Below are experts of layer 5 (counted from 0) of a mixture-of-experts language model. Rows are named router (the router's row for the expert), gate (a neuron's input weights, with its number), up (a neuron's input weights, with its number) and show model dimensions 0-191. Each number is 128 + 32 x the weight over its row's rms, rounded and kept within 0 to 255. Numbers have three digits each.
After each expert's rows: "comes after" lists some tokens at least twice as common just before its tokens as in all text. This comes from a sample of Wikipedia text that the model never trained on. Tokens count by the router's weight.

# expert 15
router:121078080136132092174134133145116105123111069177061077102117183093069139108132106183176131158116128103098063177147122154181148135091133130124091152141096098140071165168174075175191136133115125175096158141102164103097125154126123119115183135147148127106112125084120115149181141083183126208162136134149165137158125150205156121155153152160129134091167118112053148133140193083074140128129122131119117122092103205138141083110203112133116105084159141165114121172101081149109142150095150127139124140156146057132071122092158049158144084082142109128095140148129090105138108133125139107
gate0:130115146069106142082162129120123089106164150127087093103120150109107162108128141124125097144078128151095111096142123125136127112141139076145100095078133104093127161197123152049167097110156155096111123181082101105094128165176174116127126087096161199132142104100194115173170195080155120180105153105133166122151080169150198144118109076169138124136178089064042078149091157156080098124108101114102142098140168123139134162076117091140137117130138122122094103105103137221123122184155109115114155160069157114090111174125107135176154108140162138136138169109096148101063123187139148078
up0:062136119104154139100119133097169104132120122084086117123117125153140095142121087177141159161121131147148112123133104151187086184089098110177129136153105166160145162184100140132128180104083079111188130098112126094128093114116122074174086107127085124092110179061141104144096154107111131150091077080202076131135107116163114101131150107089141139216107181118078186214113092107098131087095095154091139104138072068143083085145107123110144120148130148214112146102112089146121106194151131127108163056122128124132129112151125092118173121138097184070127073171131121158136074101137147117
comes after: " the", " of", " a", " for", " with", "'s"

# expert 8
router:193118182137104170162106167101121101100077073177034089165119173164114055105112159126155163155125107125088091139132079092130157212151094156105165114109104186209137112135140105162137107152141129078065080140134118162114138144121068109155100150118124129122126140059163087177107133154135150110117141088101131165086142081165107170109114143159080116088125091075090065177213175099130118110103091123122142100140116138119171152117130145135166117137152146158128147169089162159164100131133175117136135152128156122147153064100113120110151132122111158072156126165117179121147134107105189174
gate0:083116163098130157150139073151119143082137175119107075077141131088098134172092144142183112162108129107088093127180120058141171077162104121082181130095122141080147074149140144147096143116130102122134113134066178073147075097056102144122152148108148081163105130101115073131146149136131181160120140150054059114093125141135140123129146110161122145139118158091106084150095177138093076179134031155103117094074112097145188165106081151118117142163175176121154104146184146198157140128153087099142117144153129147143089092128080124128098118127118130168157169141077091098180182106126126117
up0:148115090111119161153120134151120103133177139096111124116128120123149112151126130182092126099048213173115120117030187159075091149111095086118092073110193098167140066124095161114163149119164162085116143164126177111147166099127173129072088099142114115090103182131108154115154129134154194170148128104072162137149117065138122132091096102122120096103119096086143121105152145172146135181153108145150104161130126117173155134137138140076173137115101147105087122083091142088051132141146183091147103119081097097123121116199156103152088110178156120183117145124110136177202180096143125164
comes after: "\n", "–", " (", "|", " 1", " 3"

# expert 7
router:132101108082060057136100174126071089125131088170079104160142119157132097116142144112179187185149109122128146044106078157125160187160142196143125102127119107187184089100167063156145157173146115165097125158142142106147092083115122103152072170111104081151101179108093119141106086131131123130139033141138155151086121055148125105141098137112167101093160129126092126102109142124189105128147066128146155112131114097122199084142142139161126090087117139181116190169151098082085141101160115121120095155150182131087147102118174111178125088136151175100134148124133147107146121123087133137
gate0:111121113130121153163105123095100144126151174176127150180148114166106079100133092146160143128113180127101125167125098126208145164197146166144121106112128134125128070142120124054094115140137126176102075170136097112119205094209144139140080166158108051090133117159113092123108163152071147150142086136155175120123136159137124142162200114153143109130113081168113122117111126095157219117131087112121159105064155132087138176123155108125107120131126113211153160124130117128069144173173078081125113180078117165159127111098136144140126169179168192134141131181165184080119131089142104090
up0:148136142116125132139094167116136100168145116178149191141162124129090085086098095175112147106123183173122074142132134086177218144167126141160165134118118148169080144117139099082075115131133085145167072138087064121202156141146146123106056111119136134096122163161142135204155121104072193116183097122186216163136148087104144099126161182171151084173103161129096161084053142137136114134147151178165142146102143110162129100159113166202135143127136141148111079137070136135116176135190167141107108157136149129115143163106126103136099114147129144145063122137153159161118133106091098147
comes after: " |", "–", " (", "|", ";", " January"

# expert 22
router:113163136109076089143150117170105085141100095156100087117140138185083066148146138070094114163163112168062085127109068091086179132150114176081178103163112136160092105153137179142062075123140082155156151088121148149165120116146138116084148177130165129162085137060082106147133125154132119113152133126140170134116149082099108155145159087095107090094118120126155096126154116122157068088119126177184081174114162129184193078080066100162124103105162110126133150184069123111128152090131107100088109147123148121160132097171119146092084144125159160069113116116166152180178179167131163142
gate0:172183128104142122113113165163154082136160115214075062114110132096128136094162160097123137205158154158141117147160118179149128078107154148118159101134104086105152098138170161177108142165084065094096096095128148124190106074119143143154116124125110176098145142096059149047196140122174146088138130166145206140127106111199095126164130164102084131166131099091132116141114089147117096128102205205135090187083101096117135094125132151192127154119070102127136115144105095089135096126139114114179163108103090101114143077141145128105109092097167122116093092123120122133074109135105137157
up0:137119215112121128117111157138069099113092159114178110134127096016097091075113149140146117127193129180113152132115167114130132146159109149115066151127151113094145196075126128158177113111112092183115155134137153120142098109078165094146090159151098106126094140125192070096113136091136124135112137089150102080159195144150148148075129114133093110159087100104096169118153144110104157064117066130133130116160111146104111199084130091136119151172171133138127192121150117121110166153133190172164123091090084109131133147126122121136149126140119146118174131125123145111112117000119171091
comes after: " |", " (", ":", ";", "|", " "

# expert 1
router:118149123117109117130151129117139116153124116150137131127112127154076094093162140125127141107168162117091131143113123096175235150105164101146107113155115099123140116139129127110079140182156146123152111085151185137145117113172158106132139126127147139121101174111079088144129133165167147106110108175094129146179134044119086172173171148120081114163080154161115044132142176131158106044166124138140189161149214138152174106108099118168161086110127122160154165150115144138165192084103138074092064175084097104182159097180122116103126101126149193093176179115175086155150166170153165169
gate0:149079150157121104113123147134138117158104127136089083078086112048098082148123155156118068121126175089163092202099154130157063141185071166065111168140125120086127115080101108106179082121101123140170119114150203154138163129157171097122094102147104160095178100108146106116165108110145141164146123070076087127064168147154158170099128179105171124110110119089118127118144187103144172136106124081065094085127122065098117176174092164121080109119091086148100108126187139160123096099144122094161160168054114080107124130150150119159124103110095146165103126126149133176153128149178151100
up0:123130109099128074080077108113119117099135122183140152113126172124140187130126092129113147191157100098180096048153148099151105106117139122081145107132092212122143151144143143099165103137157135107128119151099101134088068141087134203088160121083147121156086111122102184155114096124101090118104110152166178125162097088104115086150148126114165172161133082083156174122081143118137160128105110134199166184098119123058088197183121129124152161086036107128080160082102157155110129173164138123128199133132162161060087110160110121142088116109143055141087158130102106126131125117119109150
comes after: " |", "-", " (", " \"", ":", "|"

# expert 3
router:079056112118109177106176135118157144162093092155060115170161136146082109117159122106174110133211159149066186161145112114173114154141105152116125188121163139077125141130183130132155119160137174127102107069146120168114134159098125149069065115105175116142173134121117113152179147130167128157110193124132170094117105133128084195211165100127090120106149164108084118082116187138126140098141128135156144131150179144166129128147145119182068098136157167116097100164157156177114106083103139144166102147152176098169140154086081062131132117085172067147098153119154133121176087148121166112
gate0:091154176106111140069116072134109165139162125087143124176155152204109105102186170115132096098117120102109160066113185138178129163142121111107096085120174115125149117096171107164142143183189080167089174085090138129090165131104074136084141103138210149149191054083132098097143119113107144120129162122129170112109123167095149161207157150130082142101159115119050138182125171151144091135128150144124154178100146112160141119125101121130175123110182120064105128103146164044066093130124174103142149097142127118118112081081119113120119117106141132096116139132094114149202084131155105114
up0:113153118123159147148197153137101129121048148129089184094068128145105147136120143090117169129134193092149096173047136092103096128110051128139170102088151159085143129140108135088129103168120126152197148135081157136136146103126112108117137121111112174148163154157200141142206131099081173118135154130133013143121113077096152111171086142124174130113152107099157072121143125085116107179153137147097108190123169141120180128153115114172152122161131082164115073134146144132146120179167089112068114151174123092088096131179144172166097155160162094190131122113123168113091159138103129144
comes after: " the", " a", " and", " of", "'s", " The"

# expert 4
router:169116128157135123169137149081116055168135091112063093124128168155119057179129130140156145129141123123133104105133068140115080200177117136110166146168135154067139077143173115124089135211164126144132115121094147123128089158029107159111105117166161120115122158081132155134126133136128087116150150111107132067114167177155148126125126076117075109116181115076105068145164144089084191123141128103129103107131110134199170127150172111205171108134144117103153137110108121091137139114124145100044136226105152103119120193122138135123154086107142170093098139102140155085186120126088123155
gate0:106163142104122159133162149198142161214134090166082155107193129121148110106046083136115156105097216183201131107143119103154126173125113110092125161113135104084100189152117104157128186153169175149153115134131117109097146149126124117112147147140134115120129113206104149099129116151112115138164129105125234162127178168172134175150110094050116149117102105111147128133124118118121100111144135124111129066127141102147077117148048093175155136132137121089114101102069148143123141142126153108082095187114158161142164112109135135148077068198126071105114112160138139087096143073127136072
up0:103140111224156092079084109150071122111151147141110139096112124104136144165097124089179177125154083157143103151094081139141192101140106099113111108134164114167139196118170163113062138045170176112119177139122165110120157120077083214105166124134089169141171172137160165151101094109113101095200162109110082123110137192139127132111080108122136118140131124122072133088109151135191128063147109110137094164153175102145127122134104132115140101104099170095151144203091133149150132080080146140174122099106082110170130135118153118119132153137082139155089097158112149135117069118085062089
comes after: "\n", "|", "==", " ", "===", " In"

# expert 6
router:063091159123098109177105225135114105110117092128099110132116149107140095165122156155118100140149159138119114151153108135143119164171132174098129103117159103162096104143114102151142089087113102143123125141116138115132086099113175081059136123105105090107093136081157192187109081096166121132103164109139166113131116060181181141182137127111087131097245149165099091104148102119145134104127109192111152155142150130154134089080187108178096078046110158127144129115057079116145143060135111162117135173095198091110135185148116126128123064073097140108115132156105151142158088144095128127
gate0:138102154130117151106055145138082145134150118148134115085101079088118155094144132125191168085073105106115133147105128135091105138138115161065102120136171158127178159110120122092160135111090103160092051125064152128070102158184219137124143150098155119106176183048143100169156072148130144151099102116096128145127109067144125121119142164109149147136166094116094112120123160190137135113140115077091135166132095157100130114179178128187102191138120156140136135163162114162179183137123129126133125160133200093118102198122149167181119170083159164143125135123070215108113159130167131164
up0:120062119125170113157109166099157040123111119092082116118167089098106088132199116121172111132148091154168112125116121095200152105159130184113135151115169139123169120120162124143084117122131145121134068095153049119151132103213119073124058163107109110091074098175186132156135133135143105141151130127169116122152126127129160082126111121132164091116166104115099134106159106163185156130148169157160136106181076099111113129136140173114126040082146154141105098102164129147165113210138167106095150161143135133169121093136186115121180160130149107169115075097137223123142151111180103092
comes after: " |", " the", "|", "–", " The", " 3"

# expert 20
router:114094159172131135170160142139102116087074098085117121122078148127126071160105111140164104142128119151079100095133087111093088121119147172103127094147164149171072083161148162110051064110113128124151148087068167140215121103066163149150126132118142136162085139096148175134142128079131123127105140130137112137194111110096122162135148112085070142140132080126131112106197134116218143098110095162199159125104124100139158131104182108112124143143093108156190179118092142177141127142154157086119137154101160095160191150119121129104144101122144125018067181116144148155166082111079154117
gate6:116086186089139119143148182098131138157169101132129138153179139142118145084090113166142153117125110141085194076110125117112100112144139115128152109171126096102138171143151102127116067139122120141079190105158125093118131064126147122112134125116112169157156137095167158179127099082153136105184079201173171108137152135189164163125157119082102111169111143112191201166133119139129156162103194130153134147172160146166126167133204123154127166107204102143131202108134143178102123193080151118155147117146159122112234075139103144110164169127101162107094076142113149086119080129100092155
up6:175143077195130122141161102063148129118121104095063138158086121141072086177147112164098116145128084152035142126113151176134093132144067184132100166129087111120132063105121121099200139109129107134131144136175146091169099125166147118182153106109097143119197073107093073118119114118095139145150143106179085138140124130120137094100105190135108111106108151120212187077157123148144150146090100149137184108078145151084185146123093102139052160065104129151095139140138150143177129096104065162124161120125184172124101135153065105108149141091116110129164145183142100132128149118098147111
comes after: " |", " ", ")", " 0", " 1", "1"